Weights of a small mixture-of-experts language model, trained from scratch on English Wikipedia.
Size: vocabulary 8192, 55.3M parameters.
Experts: 192 experts in each of 7 layers, 6 picks a token, a softmax router.
Training: 430M tokens, 6566 steps.
Below are experts of layer 5 (counted from 0) of a mixture-of-experts language model. Rows are named router (the router's row for the expert), down (a neuron's output weights, with its number) and show model dimensions 0-191. Each number is 128 + 24 x the weight over its row's rms, rounded and kept within 0 to 255.
Before each expert's rows: a language model's description of what the expert responds to; "raises" lists some tokens whose logits its average output raises strongly, later layers aside. This comes from a sample of Wikipedia text that the model never trained on.

# expert 4
What it handles: Role or work nouns closing a descriptive phrase, mostly in biographies: footballer, politician, singer, coach, album, film.
raises: ",", " and", ".", " in", " (", ":"
router [155  83 112 121 142 174 142  82 135 167 145 119 104 167 127 112  87 137  91 163 142 172 111  78 143 109 153 131 123  80 146 165 109 179 159 132  99 135 106 130 123 124 172 145 120 141 127 122 149 119 105 121 104 127 139 122 132 136  96 157 151 125 159  76 123 120 162 135 133 161  88 119 126 148 130 152 113 121 150  98 129 123 135  92 152  80  86 124 173  84 115 118 140 105 121 104 127 129 143 120 158 119 132 147 153 121 154 167 122 144 148 175  98  99 111 123 118 126 126 123 129  99 169 171 124 122 111  97 116 142 172  90 122 110 100 145 123  90 138 112 116  98 133 144 131 116 161 115  94  95 106  90 142 133 116 111 141 169 128  96 138 126  98 169 124 165  98 118 121 146 130 113 122 111 154 124  93  95 109 107 106 180 119 113 115 146 168 135 110 135 167 133]
down0 [136 129 172 163 163 178 132  87 149 113 129 159 138 111  95 143 112 129 137 114 109 156 127 151 158 135 143 147 134 119 167 159 114 132 129 134 143 138 113 122 105  73 171 108 107 150 135 118 117 121 107 152 117  96 132  88 174 136 131 104 120 131 119 109 107  97 128 126 191 153 118 142 111 106 153 126  85  89  96 150 125  99 117 130  99 152 158 138 158 143 153 143 149 116 144 112 128 159 132 126 146 142 102 118  95  97  95 124 123  94 115 150 108 117 160 110 108 155 168 141 131 140 149 137 158 110 142 118 119 175 161 113 135 144 186 174 153 144  96 145 122 116 140 131 142 106 150 168 172 147 126 134  97 129 115 134 138 139 119 122 120 165 136 149 149 174 144 139 111 161 124 108 141 127 172 104 158 110 111 174 159 103 143 188 172 103 103 123  96 171 109  98]
down1 [114 100 105 151 149 149 155 129 112 109 125 137 160 156  82 151 135 106 109  93 108 118  62 147 130 128 107 107 143 131  81 100 112 142 137 126 153 128 122 124  80 126  92 136 114 114 120  86 127 109 124 159 184 111 151 153 148 124 163 147 130 101 132 120 158 109 153  89 164 116 109  77 150 141 156 113 110 180 104 115 168 102  98 183 149 157 141 170  86 120 151 117 124 141 144 108 124 122 128 103 108 106 106 122 120 143  95 129 109  97 134 134 131 119 103 116 140 146 146 124 170 139 176 112 167  74 123 127 150 138 134 142 140 105 117  76 118 101 145 126 131 134 121 133  71 154 109 105 102  94 161  81 166  85 173 130 127 143 109 112 121 135 149 156 154 116 126 134 139 131 127 166 122 127 114 184 130 156 152 129 142 146 139 144 135  94 143 109 145 138 121 133]
down2 [161 131 102 142 144 109 140 146 133 186 121 160 173 134 109  91 146 147 130 138 144 153 155 104  91 104 110 143 113 118 160 130 112 156 140 124 154  92 116 140  96  97 144 149 154 109 149 136 159 137 118 119 165 170 132 161 138 120  48 112 129 155  90  85 143 124 126 118 133 115  96 131 128 137  48 153 119 167 115 148 114 120 117 155 121 135  99 142 139  97 129 137 151 121 157 153 154 118 143 106 104 104 150 111 148 143 140 133  81 152 135  96 101 160 123 132 128 159 126  80  87  95 103 150 117 104 116 153 116 115 111 129 118 152 152 132 109 107 175 126 156 117 112 116 123 107 144 163 113 104 118 114 141 130 129 105  88 156 126 118 150 111 102 137 141 119 122 178 105 143 146  82 118 163  83 115 130  91 185 126 151 159 126 125 101 120  84 113 103 137 137 144]
down3 [135 106 123 151 132  87 131 156 168  89 115 147 132 121 122 145 117 147 107 122 158 141 131 113 101 150 120 175 132  89 119 125 100 141 108 156 133  84 122 122 110 189  96 120 119 109  86 152 137 125  86 119 122 128 125 112 122 125 180 129 133 138 140 126  90 123 133 138 132 143  84 126 119  95 154 141 134 131 109 137 153 136 145 156  99  62 153 126  83 133 142 110 122 141 172 140 148 124 166 157 121 141 146 118 131 137 128 135 142 158 140  87 129 179  97 125 132 170 151 193 111 145 101 117  92 137 137 144 100 106 143 146 168 175  96  97 143 124 146 180 150 152 172 125 131 127 159 139 170 124 112 161 131 114 114 121 176 128 149 117 117 119 106 172 117 149 115  94 111 169  88 105 135 135 126 100 116  88 117 141 131  99 115 146 128 127 122 104  82 134 163  90]
down4 [ 87 147 132 143 123 121 135 110  92 155 137 151 149  70 134 158 129 130 111 144 137 121 156 140 136 162 118 148 134 116  75 147 185 177 135 103 159 144 115 138 164 126 162 137  92  82 130 113 162 137 114 138 126 125 173 119 152 160 163  95 112 120 123 160  93 118  98 147 131  82 147 151  91 162 127  93 160 123 148 106 132  73 148 124 146 144 173 107  80 124 143 150 137  98 157 161 150 101 121 158 147 200 159 144 156 117 109 103 161 139 136 122 126 127 129 179 145 169 150 128 121 151  99 143 135 129 130 109 115 127 107 142 118 138  92 127 126 182 138 111 145 150 107 130 147 144 126 105 146 167 111 124 150 118 125 132 144  98 137 109 138 119 155 185 133 107 122 100 155 112 136 139 134 134 120 149 112  95 138 118 129 154 153 121 117 128 138 150 161  88  83 115]
down5 [150 136  85 100 118 141 101 131 124 135 184 129 126 146 170 181 122  97 143 125 139 147 127 126 131 135 144 171 135 117 133 128 127  97 136 122 128 108 142 128 112 121 125 121 132 158 118 125 156 134 124  97 129 182 135 159 100 127 149 150 140 135 133 120 182 157 147 127  89 160 111 136 133 134 122 128 105 143  97 127 189 145 155 126 170 192 112 106 142 128  76 123 137 141 107 115 105 127 126  89 133  92  95 126 108 132 131 170 142 111 114 117 151 129  89 121 190 155  92 120 180 123 147 121 104 155 116 151 150  91 143 142  94 161 115 106 156 151 151 108 114 121 122 129 143 119 124 136 131 141 130 145 159 181 144 170 133 130 107 129 148 105 167 119 130 145 162 104 126 182 113 125 110 144 119 131  96 170 130 155 116 100 154 169 120 119 153  98  82 131  77 177]
down6 [122 113 131 136 142 154 119 126 124 141 136 114 102 100 132 142 114 127 118 131 112 103 119  81 111 125 148 141 159 152 113 105  89  99 128 140 116 158  65 150 140 141 122 106 114 103 151 157 148 134 135  82  93 135 103 127  99 178 136 149  84 117 121 108  98 136 125  90  91 114 161 135 125 146 138  88 110 128 184  93 150 115 146 120 144 159 149 169 155 140 134 159 128  98 115 145 144  90 132 101 123  96 134 142 185 140 135 173 149 159 145 113 143 138 110 138 119 156 143 133  76 131 142 152 113 130  94  69 125 134 112  89 119  94 116 140  87 111 122 120 166 140 175 146 136 125 141 140 112 191 110 112 103 110 164  85 192 123 115 127 166 130 140 156 122 162 124 113 153 131 105 118 132 142 133 130 133  88 153 162 150 112 146 152 144 119 144 101 145 115 163 164]
down7 [111 112  88 137  91 174 156 143 145 119 118 127 138  81 126 136 113 150  85 119 146 116 181 156 114 128  98 111  99 155 149  90 152 153 130 105  98 173 150 111 114 159 150 138  91 128 138 155  77 115 142 101 130 130 147 113 110 151 142 174 154 109 148 178  99 131 116 109 118 115 127 137 170 116 130  94 117 139 154 152 131 113 121 126 139 120 106 138 181 123 116 136 157 159 124 150 117 144 117 134 138 162 139 117 132 134  74 114 152 191 139 109 166 118 105 107 159 169 136  90 102  96 131 149 123 101  78  97 133 119 115 156  81  87 138 112 122 156 136  94 124 134 147 139 136 120 105 108 119 134 119 118 122  98 176 138  89 131 122 142 146 141 152 153 150 137 121 172 107  86 102 145 118 142 183 136 139 183 155 114 100 137 120 156 121 106 115 103 115 124 131 110]
down8 [158 135 154 157  98 109 114  88 116 150 137 120 120 148 142 142 190 141 133 132 143 142 142  76 120  87 123 103  78 110 115 171 153 107 106 128 146 143 149 112 143 144 141 129 118 128 142 139 128 100 131 145 136 110  95 177 121 119 102 105 150  99 144 146 110 136 155 111 125  95 149 158 107  94 135  87 120 127 163  78 113  78 102 114  71 101 111 156 145 122 139  71 145 106 137 160 138 171 106 131 123  96 151 128 150 111 137 121 126 121 184 126 137 166 116 110 126 101 147 103  98 135 136 127 142 116 121 122 103 129 158 112 115 133  83 148 153 172 174 138 124 158 115 130  77  92 112 131  84 113 137  92 132 134 139 159 105  98 119  98 102 165 107 134 152 130 125 150 153 134 138 151 122 128 133 105 130 120 104 108  80 137 150 116 111 116 115 180 150 181 132 147]
down9 [103 142 119 119 125 168 122 140 141  93 128 109 137 139 154 156  97 129  69 152 166 118  93 142 104 131 119 128 121 166  93 150 131 121 169 125 140 123 111 159 161 124 100 153 119 107 103 126 113 121 139 104 128  95 114 142 136 117 150 142 157 149 175 123 104 123 137 117 134 113 121 154 110 128 129 125  85 119 144 184 138 133 104 136  97 165 150  84 102 174 125 148 140 143 125 122 157  97 151 100 161 142 108 149 121 129 122 139 151 158 164 108 111  91 130  94 113 104 146 134 125 166 166 130  83 118 114 146 157 151 165  65  94 155 137 158 158 114 123 136 102 122 142 142 155 108 136 149 119  72 178 103 144 170 139 151 107 113 115 146 129 114  97  68  82 103 118  89 152 117 138 152 128 154 127 136 123 133 159 143 140 103 130 104 104 157 100 133 162 165 171 140]
down10 [101 126 123 146 151 125 113 127 123 171 185 117 173  93 128 121 144 137 113 115 104 145 137 137 120  98  92 116 150 123 125 128 143 120 139 130 155 137 132 116 128 127 130 169 136 118  65 150 133 104  97 113 137 136 145 135 159  90 157 143 149 143 146 119  96 137 129 149 142 128 125 145  93 153 180 159 143 146  83 112 160  55 142 162 118 136 164 130 110 120 107 102  94 111  94 108  94 143 136 132 108  95 112 185 125 142 135  92 125 177 129 154 108 122 136 110 145 157 125 102 126 137 122 134 154  99 159  89 105  90 123 118 150 109 136 141 155 124 140 110 161 161 114 103 123 175 150 135  80 132 120 163 111 155 126  88  91 112 104 128 145 110 136 166 101 164 110 169 121 117 179 110 127 127 138 175 138 134  86 153 123 117 110 149 168 173 144 125 118 141 164 127]

# expert 32
What it handles: Plural and agentive word endings like s, ers, ins, son, attached to nouns such as catchers, Spaniards, Smithsonian, plus kinship nouns.
raises: ",", " (", ".", " and", ";", " in"
router [135 123 106 166 141  99 147 157  89 110 105 119 168  86 129 135  84  97 149 123 133 105  95 104 111 144  95  99 155 135 186 154 119 111 139 149 151 153 138 190 102 144 104 115 139 146 112 133 115 115 118 141 122 117 141 106 124 147 135 120 140 127 130  74 161 106 153 136 117 133 107 142 120 134 125 128 145  98 137  90  96 122 129 138 108 150 140 129 144 125 110 108 134 132 137  89 101  95 140 123 125 132 108 154 148 129 116 111 149  94 127 160 135  82  91 120 136 134 158 142 117 146  93 130 153 125 116 166 105 109 118 149 138 112 176 125 139 144 105 143 159 106 114 125 131 175 100  61  89 143 124 131 143 152 146  77 164 173 115 139 178 130  93 159 184 110 133 184 117 158 120 116 136 109 160 121 106  90  79 110 157 138 107 114 133 134 142 108 109  93 146 172]
down0 [134 159 136 117  93  87 153 126 143 132 117 117 109 137 171 141 165 165 139 143 123 143 105 149 127 151 166  96 130 107  94 125 158 116 162 100 130 116 127 160 113 103 145 121 109 126 140 161 125 128 153 106 133 125 160 139 102 112 120  97 136 119 119 144  63 124 173 117 118 131 131 137  93  68 110 164 104 144 142  94 132 112 117 130  93 139 145 133  75 161  78 128 115 156 110 128 144 151 143 107 105 147 133 172 138 135 101 175 123 190 118 146 138 153 119  77 127 173 138  74 142 139 117 151 126 105 121 140 143 105 116 131 141 130  74 129 124 191 151 134 146  74 123 133 119 108 148 132 111 149 180  97 117  99 102 149 112 128  79 103 113 136 155 168 107 109 109 127 142 120 173 128 127 125 105 122 132 145 151  94 163 137 116 132 141 120 128 114 138  95  95 112]
down1 [150  84 140 124 148  98 117 115 146 136 124 158 168 145 141 149 113 163  63 123 135 131 113 135 179 151 123 126 144 135 129 123 174 159 133 113 120 142 140 153 104 102 120 142 159  95  93 134 142 133 171  96 182 156 138  94 153 160  98 179  97 139  81 108  78 126 136 158 133 151 162 110 152  91  83 158 140 153 120 135 152 112 121  96  96 106 147 126 126 102 145 156 110 102 103 140 149 163 112 148  69  83 111 137 102 141  94 136 140 136 148 120 132 155 138 115  61 144 100 141 155 128 153 140 131 111 144 132 117 120  96 112  84 129 132 114 109 125 137 150 114 125 151 129 134 111 112 135 138  94 123 144 122 179 127 156 111 145 185 150 126  96 136 141 123 107 164  92 142 154 160 133 110 117 127 173  83  99 143 139 143 137 110 144 125 115 112 132 134 126 107 141]
down2 [125 141 108 145 139  89 113 153 125 109 154 144 146 146 149 167 179 113 127 136 157 132 129 141 164 121 164  98 114 140 115 146 117 159 107 151 111 138 169 158 160  89 153 140  99 136 176 138 101  95 147  83  98 139 102 115  91 144 160 131 127 101 133 145 169 143 125 191 151 126 139 135 105 109 172 158 123 104 160 189 133 133 112 146 126 105 126  96 119 153  81 150 106  99  97  99 130 135 122 156 146 111 176  96 107 176  82 166 124 142  81 126 110 150 127 107 143 114 141 164  87 139 147 135 145 125 105 104 139 147 150 187 147 132 111 146 106 117 130 112 114 136 134 128 119 141 163  87 153 139 119 165 142 123 123 121 115 127 153 147 112 111 152 159 125 118 168 151 125 130 147 133 117 154  76 159 164 132 132 155 160 161 106 109 102 135 127 121 139 139 124 112]
down3 [134 100 165 142 150 115 131 122 126 127 130 128 138 124 164 116 118 117 113 118 154 159 160 134 129 107 108 138 163 128 124 153 156 160 133  96 141 134 126 107 124 108 147  89 105 104 112 128 110 136 137  64 110 124  98 156 110 141 128 147 140  97 178  97 141 149 170 129 141 128 101 112 113 143 113 154 134 123 133 153  99 120 169 180 123 136 143 117 137 121 139 140 184 150 127 102  77  99 146  49 134 145 171 118 137  96 127 136 149 124 156 161 111 141 150 137 133 186 189 144 126 158 107 132  81 138 165 113 153 117 142 145 133 152 103 128 142 145 104 139 163  98 134 153 139 162  97 138 155  93 134 160 136 155 138  85 166 130  93 146 145 136 127 138 145 181 146 130 154 141 144  97 104 160 139 122 154  99 102 115 106 140 133 104  74 140 138 125 117  96 112 173]
down4 [149 136 146 123 121 111 131 128 157 147 117 108 133 125 116 137  77 135 110 133  89 152 125 132 166 159 101 173 124 141 155 117  91 112 121 101 130 130 163 131 151 145 162 111 124 128 120 126  94 138 142 100 173 150 164  93  49 107 120  98 132 112 160 138 129 132 141 162 165 133 138 158 136 149 131 106 121 115 143 140 127 148 123 160 132 130 102 138 104  80 126 166 103 132 152 103  97  68 124 128 109 108 184 127 154 134  86 145 109 136 133 133 114 118 163 123 142 123  97 143 153 151  91 121 149 124 115 150 147 125 131 136 159 122 138 138 118 121 122 188 139 158 110 144 119 119 184 109 171 142 150 141 109 147 116 124 135 129 131 178 133 182  99 132 144 139 137 110 185 120 137 115 131 103 114 180 146 128 153 120  86 123 115  93 138 109 117 154 136  58  76 126]
down5 [164 117 140  99 171  86 152 162 144 118  79 104 117 145 124 135 139 138 103 122 139 142 154 107 170 137 161  86 140 139 138 104 121 102 109 117  98 160  75 126 108 155  89 126 144 135 131 138 126 129 109 120 147  99 148 136 117 126 142 138 120 103 173 149 154 127 168 131 124 168 152 156 125 158 109  91 154 119 119 124  96 136 168 142 114 136 141 123 113 131  91 142 134 136 137 135 117 121 170 121 103 118 164 124 133 176 124 126  77 116 117 133 153  85 129 126  82 169  90 108 150 152 114 161 112 189 121 128 136 143 116 150 141 107  65 109 118 126  98 151 115 156 133  98 120 131 181  87 123 148 173 107 136 132  94 152  97 148 118 147 165 113 108 142 160 128 119 156 131 136 131 132  95 106 104  73 141 119 185 118 134 158 137 104 139 151 119 125 138 101 172 118]
down6 [ 90 108 139 141 168 139 126 130 139  79 119 147 111 161  87 155 126 135 101 100 115 172 156 142 103 120 132 120 126 163 123 116  97 146 122 150 172  96  75  97 121 117  99  98 157 154 149 108 127 129  96 177 137 118 118 124 173 109 159 125 159 134 126  99 129 131 158 134 117 101 129 123 131 106 102 145 153  99  89 109 123 146  95 144 155 125 139 156 157 132 113 119 132 111 143 191 118 112 160 112 101  77 158 112 159 143  97 134 158 126 118 121 104 135 140  94 107  86 137 125 100 124 115 122 158  94 129 170 123 148 102 149 190 152 120 120  98 152 124 134 163 139 126  69 112 146 127 145 135 165 109 106 158 122  95 150 118 131 119 160  99 128 105 134 121 144 118  58 140 103 127 119 133 136  93 136 107 143 153 136  91 118  79  97 119  93 128 125 125 123 168 130]
down7 [101 133  99 129 146 126 103 107 144 117 166 103 152 142 119 124 152 137 116 122 146 112 187  74 119 126 148 129 138  91 130 120 137 116 109 136 121 113 142 103 105 152 168 123 129 157 197 125 155 131 141 157 119 168 142 107 139 133 129  92  97  93 114 130 114 147 131 131 108 120 146 108 125 117  92 122 178  91 105 123 158 131 162 158 176 114 128 149 139 165  79 151 127 176 139 148 153 142 125 129  85 128 174 116  77 124 129 121 102 117 136 103 128 170 138 134 116 117 124 144 116 124  86 145 157 140 136 105 138 105 162 114  98  68 104  94 134 125 131 121 185 158 123 153 133 118 175  93 118 158 124 161 130 116 134 123  76 115 114 120 117 180 115 106 100 128 154 129 120 106 131 159 143  87  97  93 135  99 147  94 114 130 111 122 133 164 141  96 153 130 157 116]
down8 [127 133 153 127 111 164 128 121 147 115 123 159 171 153 149 109 114 182 120 130 155 174 136 121 162  80 117 129 112 164 131 141 138 114 167 153 136 118 120 129 153 154 146 136 127 123 125 148 123 119 209 147 179 132 141 155 115 114 102 156 139 116 110 142 133 144 107 129 154 121 154 145 122 100 143 156  89 139 102 172 109 130 121 146 135 158 108 151 131 161 136 133 112 128 133 133 118 143 143 166 140 174 135 133 154 113 151 150 102 155 117 105 148 152 101 119 117 140 122 137  91 164 109 119  63 133 141 127 136  90 124 106 136 165  91 128 130 108 133 137 138 128 122 102 129 137 158 143 156 114 135 117 179 142 133 142 128 105  95 101 119 118 164 179  84 101 140 118  80 103 127  90 124 114 119 134 106 138 124  94  69 135 118  71 145 101 140 195  92 100 108  94]
down9 [136 126 156 137 131 147 126 126 110 157 104 156 157 169 165 113  83 142 145 177  77 154 131 142 178 161 109 203 130 132 168 121 158 105  84 154 151 168 155 111  79 154 144 123 134 104 113  95 128 129 150 158 120  93 135  96  96 115 117 118 106 134 141 135 122 165 100 129 138 129 123 104 149  89 144  93  96 154 142 174 146 125 128 107 126 113 128  91 124 123 126  94 101 110 132 136 122 115 176 128 138 173 127 105  86 138 137 103 147 142 131 119 122 142 127 117 121  96 127 151 177 113 125 122 140 174 111  94 146 127 126  64 101  89  92 124 153 135 151 109 140 127 148 131 104 159 135 131  83 142  92 119 129 140 163 159  83  97  83 113 136 114 160 119 112 122 163  89 104 154 112 137 130 116 132 128  94 153 118 134 108 127 109 137 134 116 152 127 129 148 134 132]
down10 [153 128 142 142 161 179 129 137 109 135 109 126 156 131 144 139 135 120 157 134  89 169  77 145 109 147 140 142  96 122 129 138 147 125 101 115 123 118 112 131 143 142 114 155 127 128  87 179  98 119 127 139 146 118 129 110 127 115 141 153 139  71 108 117 134 145 132 115 129 116 123 130 143 185 130  79 150 179 123 123  85 160 132 146 128 165 118 117  98 115 157 131 169 162 142  60 146 138 141 169 143 110  92 136 124 114 108 143 149 128 132 140 121 140 126 139 177 139 148 118 141 180 124 113 125 140 136 124 157 134 155 156 106 151 121 131 136 114 151 120 163 153 146 136  93 109 135 129 139 193 163 106 126 170 133 145 148 171 134 121 141 126 118 121  98 118  96 121 139 144  83 110  94 110 121  87 189 140 135 176 118  61 186  98 123 101 137 117 135 111 156 142]

# expert 45
What it handles: Subject pronouns and group nouns before a verb, like he, they, she, government, police, plus the was or had after them; also goalkeep.
raises: ",", " to", " in", " by", " for", " of"
router [111 162 103 133 140 116 142 102 134 126 146 117 163 125 124  94 112 103 152 101 138  85 112 121 134 112 133 107 109  82 133  82  99 140  87 146 116 161 153 114 147 109 106  83 120 160 171  96 150  78 136 146 121 120 180 151 143 148 109 119 112 123 179 128 129 111 165 130 103 148 105 104 165 132  91 162 150 115 132 104 116  96 122 158 129 103 167 108 104 150 145 148 111 107 170  99 134 105 142  86 101 142 122 125 106 145 135 110  95 101 124 151  70 177 105 138  77 143  94 121 116 109 141  96 158 131 107 109 106 106 140 141 117 114  84  82 178 103 130 158 132  98 102 116 102 121 113 131  99 155 151 124 113 116 116 105 170 129 119 150 142 124  88 124 115 139 116 151 111 152 105 128  86 119 163 130  92 139  96 132 132 125 114 140 128 154 136  89  99 129 158 123]
down1 [133 139  99 152 106 117 104 121 126 107 137 130 135 183 169 122 167 172  62 128 129 121  98 117 133 122 182 174 161 129 153  88  90 113 110 117 135 141 138 146 156  95 117 125 116  90 146 106 117 137 100 131  89 109 137 146 139 148 174 117 114 126 158 116 121 125  93 100 132 115 118 140 151 118 122 157 129  81 120 124 167 162  86 114 135 168 164 106 148  98 117  78  93 127  99 117 160 122 101 129 138  97 145 106 112 119 135 167 133 124 172 130 125 147 157 132 139 109 131 113 109  99 166 132  90 109 147  92 103 157 138 144 106 114 130  61 157 128 131 100 104 118 138 136 132 108 140 104 170 115 123 116 114  86 176 157 132 122 111 115 134 117 123 142 135 136  93 174 123 112 135 127 176 130 129 134 128 141 144 132  97 144 120 121  78 177 128  97 105  93 151 128]
down2 [137 136 138 137 134 122 185 164 114  86 100 113 113 100 195 105 115 166 121 171 124 113 146 142 137 128  71 151 109 158 132 110 132 102 150 121  84 151 125 188 155 133 135 138 155 117 149 134 135 117 108 132 115 112 193 113 135 152 158 127 142 141 152 144 108 153 141 128  64 146 108 148 133 128 136 128  84 164 141 122 104 141 139 104 122 127 101 107 174 143 147 173 136 105 108 154 100 126 125 160 141 122 145 114 130 104 115 137 122 120 125 110 176 140  79 132 139 128  98 104 117 118 120 110 138 124 145 112 146 111 125 125  81 140 145 151 120 106 152 130  94 116 115 162 142 125  73  83 113 144 149 109  93 119  99 116 160 112 114 124 103 151 178 112 102 152  98 116 107 110 108 139 103 159  82 132 199 150 154 101 147 118 114 131  89 134 133 113 136 127 125 138]
down3 [130 114 138 125 127 146 155 107 128 106 154  93 154 128 128  99 171 119 171 161 160 123 138 121  89 121 128 130 146 129 150  87 137 120 104 120 104 147 125 140 126 182 128 158 149 118 103 140  78 144 133 137 149  79 122 124 109 137 112 117 149 119 155 140 172 117  95 111 113  90  92 156 132 182 124 139 169 100 161  73 105 165 114 106  90 120 157 103 122 131 135 153 136 133 112 122 137 140 123 164 163  94 141 152  90 135 157 110 135 111 166 134 152  98 115 130 106 164 163 117 134 152 195 139 146 129  83 176 120 161 146 124 137 115 101 131 107 137 142  71 157  96 115 154  99 137 137 136 112 156 158 115 121 127 133 136 130 158 118 147 127  95  92 165 135 115 130 133  93 135 171 114 168 165 133 146 105 123 148 106 102 106 126  96 107  99 124 150 163 133 117 165]
down4 [138 124 111 123 137 136 124 145 151 129 118 157 143  90 123  97 116 112 149 140 108 126 123 155 101 130 189  99 123 143 140 133 118 132 147 128 145 185 126 124 120 129 142 121 142 116 124 158  80 128 138 126 149 155 130 117 120 147  85 150 128 120  93 147 134 117 118 139 102 155 151  92 160 106 115  98 153 141 140  80 122 115 141  95 124  97 157 113 117  93 115 170 199 133 155  84 112 140 141 134 159 137 138 123 130 138 164 130 110  96  93 130 132 110  85 161 111 171 137 124 144 132 129 124 118 152  75 101 105 140 132  99 140 112 132 128 115 154 162 167  93 113 130 109 117 139 125 137 132  92  78 134 138  97 142 100 150 136 108  95 110 104 136 177 181 130  72 136 111 169 166 123  69 147 167  82 114 100 167 177 136 152 141 130 137 126 152 119 104 143 152 152]
down5 [174 151 154 125 122 152 136 102 122 147 101 107 140 131 128 112 174 178 163 134 157 132 104 136  97 101 159 131 141 138 142 130 155 143 125 102 120 122 157 112 162 130 168 105  98 154 128 100 104 142 127  79 183 147 130 132 148  99 136 121 118 112 113 136 126 128  80 111 132 157 112  82  90 115 142 149 169 138  75 102 187  56 146 116 136 119 168 168 124 153 141 124 116 139 115 141 115 161 144 150 149 123 115 158 187 118 129 148 141 134 132 114 113  93 125 144 140 144  98 143 182 102 146 125 162 141 145 144 120 132 130 142 153 144  87 113 125  60 121 102 139 124 152 133 147 179  84 124 153 100 137 140 102 131 139 144 127 172 128 123 133 109 142 142 158 101 151 161 138 110 134 109 120 119 111 135 106  90 156  90 141  99 137 136 128 130 148  85 117 132 145 131]
down6 [113 136 154  87 132 128 113 119 109 156 100 132 126 168 140 136 125 139 118  97 145 147 108 122 109 162 163 168  83 125 138 133 124  87 157 132 125 128 120  97 122 101 135  99 128 109 154 109 114 163 112 132 153 108 171 163 122  98 141 118 125 110 125 140 160 103 117 119 154 158  96  97 120 132 118 151 158 165 105 102  97 130 144 110 139 107 131 158 131 152 129  91 121 122 148 122  82 103 109  81 125 150 140  97 168 126 144 137 100 130  98  91 167 159 190 165 142 108 152 166 164 131 144  87 118 126 112 171  92 140 110  78 119 105  99 104 115 158 112 140 156 161 111 137 151 124 113 156 142 183 152 147 146 109 151 112 176 141 126 126 114 140  93 130 169 141  83  63 130 109  98 157 117 121 110 107 150 114 125 113 112 108  79 147 133 130 119 116 139 125 116  93]
down7 [129 166 123 168  92 126 140 126 159 151 148 136 119 127  98 144 140 103 103  96 107  98 130 132 152 113 126 145 157 123 137 132 125 103 105 144  86 155 142 102 110  79  82 153 155 176 120 149 106 116 159 101 146  99 179 134 156 158  99 124 107 128 129 111 170 166 149 139 142 110 103 154 130 101 152 114  96 140 138 110 117 105 161 113 124 119 100 111 110 142 149 114  97 112 150 181 175 136 174 140 155 115  94 155 111 125 152 116 137 166 116 101 167 123 132 109 122 148 151 120 135 130 107 185 141 132 104 122  97 130 133 135 117 101 117 128 158 119 119 177 137 149 152 114 134 102 120  98 135  89  93 138 133 134 145 105 134 176 150 154 149  93 140 188 126 130 158  79 149 159  67 121  75 154 141 141 147 114 116 121 159 115 115 145 105 113 103 160 116 131 131 131]
down8 [126  92 140 151 164 135 177 122  99 137 130 123  81 102 144 165 148 149 135 145 124 103 131 122 155 148 115  95 131 113 118  94 109 142  72 114 133  75 151 131 148  93 117 111 113 130 152  78 143 128  97 122 149 105  95 135 115 113 119 158 135 117 136  90 143 110 120 132 152 142 130 135 170 134 119  88 105 127 130 111  86  82  93 165 120 138 104  83 101 103 124 128 156 123 126 122 155 103  97  89 144 151 184 135  65  91 125 122 160 133  97 129 131 132 121 129  53 134 144 117 111 140 108  87 114 122 157 121 145 135 185 171 130 121 137 149 144 126 127 129 139 150  89 126 114 139 117 105 100 140 146 132 114 175  93 160 124 124 169 128 155 138 117 106 141 103 129  93 155 106 129 129 143 147 116 115 196 103 115 139 101 139 128  86 109 137 144 138 109 114 122 147]
down9 [113 127 125 138 160 136  92 137 122 113 136 107  95 104 120  88 114 149 103 123 131 123 151 128 118 105  90 104 101 135 140 106 157 144 147 122 119 140 153 104 110 138 119 100 122 116 150 167 145 180 111 145 185 118  80 153 109 104  88 173 132 171 139 116 130 119 127 162 177 100 135 164 103 127 136 173 149  89 138 148 128 113 118 183 105 124  97 103  94  82 140 102 111 139 146 158  95 135 119 143 144 103 141 120 107 117  78 168 127 127 125 110  66 129 164 136  94 158 126 142  82  95 126 130 114 126 125 158 118 155 126  99 162 144 152 109 126 123 129 179 163 129 126 152 139 125 156 106 103  99 125 155 101 161 141 118  95 123 100 137 164 119 116 109 111 161 177  72 136 115  79 141 117 134 141 137 125 118 149 127 140  95 139 166 145 113 143 148 149 118 138 127]
down10 [134 113 130 135 150 122 115 136 114 145 124 115  98 171 163 147 143 149  94  85 153 134 148 140 103 139  99 120 152 173 162 155 127 138 126 118 173 114  95 115 133 154 157 143  90 110 103 150 129 104 152 136  90 138 103 115 135 144 152 144 133 136 161 133 125 176 117 140 110 109 126 185 163 119 161 149 147 126  95 157 114 140 107  94  92 122 110 190 129 105 145 119 123 166 139 119 154 127 144 113 125 108 140 108 163  93 111 171 100  58  92  89 131 128  90 172 116 145 181  81 123 138 107 117 132  96 122  89 139 137 137 146 160 102 104 161 140 124 136 128 107 125 142 128 106 114 114 105  97 122 164 148 124 137 122 163 120 184 139 154 140 212 109 146 141 100 119 149 125 154 140 162 156 116 128 139 126 149 155 142 121 127 115 109 105 139 137 125 136 112 129 104]
down11 [155 146  70 146 101 122 134 146 152 161 143 125 179  92 103  96 122 115  94 117 104 123 136  74  97 135 103 119 152 135 140 129  84 131 163 133 145 122 189 144 172 128  90 124 115 129 130 121 111 109 159 135  90 177 162 182 169 119 167 132 143 136 141 139 123 143 137 164 130 114 102 117 138 122 160 176 117 132 163  91 149 141 118 140 120 130 143 141 103 113 135 117 151 149  79 146 128 135 142 167 116 110  98 101 118 144 121 147 159 132 122 132 134 129  96 133  93 166 111 133 149 135 155 126 123  99 150 120  95 139 114 147 123  76 136 138 120 129 145 135 164 105 119 175 117 140 136 116 110 171 119 123 135 125 169 168 163 126 117 139 160 126 173 137 118 123 153 134  56 147 126 164 156 146 147 124 122 154 128 135 136 142 136 167 163 151 156 116 102 124 117 181]